From a checkpoint of a small mixture-of-experts model trained on Wikipedia.
Training: a variant of Muon for the experts, 562M tokens, 4287 steps.
Below are experts of layer 5 (counted from 0) of a mixture-of-experts language model. Rows are named up (a neuron's input weights, with its number), down (a neuron's output weights, with its number) and show model dimensions 0-191. Each number is 128 + 24 x the weight over its row's rms, rounded and kept within 0 to 255.
Before each expert's rows: "mostly gets" lists some tokens that are sent to it at least half of the time. This comes from a sample of Wikipedia text that the model never trained on.

# expert 24
mostly gets: " for", " in", " during", " against", " under", " at"
up10 [148 152 105 133 159 126 145  90 141 125 138 155 124 158 131 142 141  91 108 118 111 153 138 132 131 113 117 134 162 101 147 176 142 121 116  96 144 148 124 126 126 108 120 109  95 137 127 155 125 131 145 145 144 140  81  92 101 126 154  89 131 176 132 124 136 154 121 124 103 138 133 133 116 164 129 110 140 137 106 124 172 128 164  97 147 143  96 121 115 126 144 151  80 157 130  73 100 126 193 131 126 112 121 172  72  90  86  99 136 129 151 130 125 160 114 113 135 156 118 125  77 155 127 137 140 140 118 215  98 134 120 130 168 138  94 123 114 127 100 113 100 159 128 123 118 106  90 108  99 133 132 125 133 105  84 114 106 138 145 111 118 179 103 127 142 113 142 115 107 152 137 154 123 110 148 111 125 129 151 132 182 156 122 108 139 122 189 107  54 129 136 131]
down10 [128  73  96 171 115 142 112 113 116 105 125 156 106 126 114 179  75 137 142 140 160 140 123 131 131 120 146 164 153  82 125 116 144 139  84 110 115 120 162 122 108 110 134 111  95 120 161 122 122 141 103 114 147 118 107 117 146 160 149 121 133 147 116 167 159  82 122 150 156 130 154 130 140  69 134 108 131 128 153 164  93 126 138 124  95 109 162 146 135 113 128 105 118 131 134 101 122 139 144 141 109  76 117 156 127 117 127 142 127 132  81 130 116 122  64 117 165 105 149 156 129 118 101 112 124 183 131 132 116 143  79 100 131  89 133  66 121 150 112  94 136 171 139 125 171 114 124 150  81 133 162 141 108 176 145 122 145 137 125 143 154  92 129 140 118  74 120 133 113 128 145 151 124 163 146 141 111 126 175  94 106 113 159 119 119 136 132 182 158 142  99 127]

# expert 0
mostly gets: " was", " a", " be", " are", " were", " is"
up2 [139 150 141 120 131 150 106 101 125 118  90 120 118 113 112 143 121 127 123 188 111 107  92 127 139  39 134 100 113 153 133  91  98  92 109 125 133 112 124 102 144 150 110 106 143 126 116 184 129 138  86 130 114 102 109  83 139 111 133 117 146 105 100 122  93 147  71  99 143 116 144 101 162 110 103 128 118 164 116 130 121  53 170 167 119 159 107 135 126 124 122 157 140 142 149 127 130 146 164 118 131 111 113  98 132 122 145 153 144 131 151 140 132 167 116  99 141 164 119 105 148 163 119 115 143 146 128  78 149 150 150 138  99 158  91 137 130 125 102 135 115  95 146 102 103 119 164 129 161 107 141 135  82  98 101 102 168 146 156 132 126 105 119 112 115 121 132 130 105 136 155 128 141 185 174 152 146 138 103 102 119 117 160 143  85  93 121  91 113 128 139 138]
down2 [102  91 125 128  87 133 119 144 124 145 177 168 156 145 134 146 137 124 126 128 159 127 115 158 132 181 139 115 144 135 131 114 108 136 126 110 142 136 108 157 110 132 134 120 134 186 126 123 150 120 120 104 147 162 155 144 140 136 146 102 110 131 124 121 141 162 176 146 118  84 135 110 125 143 124 112 129  88 160 100 141 151 128 114 175 101 142 154 140 129 123 167 157 138 106 148 104 123 106 126 130 119 154 158  97 132 117 123  75 145 110 155 120 143 118  78 129  93 147 124 146 109  93  76 118 118 133 148  91 107  69 115 131 125 132 133 148 149  88 120 144 145 166 160 151 154 133 132 109 170 137 129 127  82 140  99  96 157 170 149 100 148 128 155 171 100  85 173 117 131  92 129  89 110 106 112 111 182 136 140  71 114 126 128 131 162  85 101  93 146 137 158]

# expert 12
mostly gets: "    ", "  ", "istric", " hig", " arr"
up2 [117 117 115 151 104 136 115 150 147 163 146 122 134 153 112 123 128 116 160 144 159 168 126 157  90  99 152 127 152 152 118 113 133 125 120 184 144 148  72 144 152 127 135 137 139 140 141 110 145 127  64 137 125 125  76 160 155  98  66 117  96 161 140 174 140  98 157 137 121 129 136 116 151 145  88 187 114 143 128 112 100 116 144 122 133  96 146 123 127 126 127 131 104  97  95 108 119 165 146 126 124 112 110 177 166 108  79 133 144  93 174 170 126 130 129  95 165 155 130 155 131 134 122  94 129  97 114  86 143 132 111  96 142 103 159 124 140 133 158 106 132 142 143 162  93 117 114 133 114  88 131  92 114 187 132 102 139 141 140 119 170 146 131 145 113 111  98 153 151 133  97 104 152 116 105 137 121 129  84 132  89 134 123 142  88 114 158 109 130 134  92 140]
down2 [145 130 162 124 146 119 137 136 127 145 149 120 123 119 149 151  85 110 164 116 128 104 119 115 140 116 153 139 123 132 123 119 186 148  85 130 144 112  98 129 114 113  90 124 146 115 137  77 132 135 150 108 123 116 151 157 152 134 153 120 174 107 125  99 117  95  93 128 132 109  94 104 148 113  97 110 122 145 117 142 113 142 110 153 149 162 180 139  93 137 168 118 170 164 131 171 138 111 116 146 123  89 142 115 168 123 127  92 147 118 133 124 133 173 112 131  73 109  73 137  91  95 118 163 134 132 140 146 185  71 140  98 115 178 123 144 140 135  84 126  99 111 106 169 119 173 146 131  72 172  96 122 132 126 150 127 178 121 110 136 131 163 122 101 162 134 127  99 128 147 122 122 127 154 108 110 120 143 159 122 132 119 177 102 144 133 141 136 148 158 110  94]

# expert 4
mostly gets: " and", " or", " which", " that", " where", " but"
up9 [114 114 119 120 107 153 120 112 144 151  86 110 142 113 147 185 103 138 133 152 106 126 148 124 138 103 115 142 154 151 118 117 170 149 126 188 117 113 151 108 127 120 131 104 117  60 120 123  77 172 103 153 160  93 108  98 147 148 115 121 147 181 141 129 128 139  93 135 127 149 116 128 120 114 148 108 111 142  96 167 148  69 101 149 118 102 124 138 160 168 124 144 124 128 102 125 115 128  92  78 153 151 131 132  79 147 155  89 100  98  98 138 126 118 159 140 111  94 120 115 144 133 148 134 144 117 134 135 164 153 132  92 154 106 161 127 121 159 112 138  99 115 135 137 132 147 177 133 166 140 112 136 112 115 137 111 111 143 102 137  98 137 140 121  80 102  90 132 147 162  86 135 147 107 147 117 163  77 104 125 176 167 130 172 117 139  94 140  96 153 134 131]
down9 [144 139 191 117 119 149 133 125 118 108 120  94 143 116  90 154 131 155 159 136  80 152 127 145 107 145 134 132 116 112 152 130 133 107 177  93 159 127 154 104 144 145 104 144 127 130  38 162 109  88 127 171 145 162 117 136  63 190 134 136 105 106 114 136  88 137 124 126 125 130 147 111 109 143 140 113 113 169 162 109 129 109  79 139 105 135 121 100 136 128 149  72 148 102 169 102 113 123 104 146  98 112 118 133 117 146 119 101  80 111 120 152  94 178 111 127 139 126 132  79 185 142 168 159 128 135 145  94 140 115 130  90 140 126 124 138 107 146 121 136 112 103 148 108 116 159 130 163 110 132 135 149 115  86 154 132  95 125 117 122 152 159 108 140 132 155  99 109 105 142 101 121 128 112 110  83 106 133 125 126 138 117 145 158 133 159 139 133 155 123 129 147]

# expert 28
mostly gets: "au", "ai", "ha", "ae", "ini", "ka"
up2 [171 125 161 143  97 119 124 101 121 160 119 127  87  70 106 170  98  84 170 122 154 167 112 153 163 145  83 135  81 121 126 118 140 150 131  82 115 159 116 139  90 112 146 145  92 164 157  96 160 145 131 112 101 149 163 114  96 146 108 113 136 109 131 128 141 112 113 114 122  86 122 130 121 140 110 127 140 139 123 116 111 117 183 156  82 142 121 119 112 116 145 117 119 150 155  77 136 152 140 146 140  96 101 141 176 122 140 135 112  92 122 115 138 147 135 195 123 135 140 137 123 135  90 126 113 100 159 132 105 140  88 191 140  76 160 124 107 113 141 123 131 102 147 146 145 106 135 140 126 139 135 106 117 155 132 107 122 120 115 148 131 103 147 109 135 119 160 123 150 139 148 113 128 131 108  86 151 102 126 131 191 126 137  90 116 125 150 112 176 182 126 121]
down2 [126 138 114 114 105  79 142 130 117 114 124 132 149 113 164  96 137 140 149 112 127 145 139  85 124  47  98 120 160 125 141 164 117 180 140 184 104  90 100  89  93 122  83 141 116 103 114 141 146 143 133 111 162 108  97 106 134 125 179 134 136 110 110 124 173 129 112 110 126 115 135 196 148 154 124 161 122 139 129 153 131 173 150 137 102 154 122 152  92 122 157 105 172 153  80 109  94 110 124 157  90 108 136  95 138 134 120 132 170  89 132 147 118 145 122 173 123 159 144 158 149 120 118 146 110 151 109 158 129 114 132 115 106 114 112 133 121 117 123 130 125 129 123  98 110 134 101 106 137 130 112 143 130 141 133 134 105 123 100 138 151 100 125 140 133 121 148  95 126 137  81 127 154 176 100 132 147 103  89 177  88  97 146 157 101  95 122 141 115 129 126 178]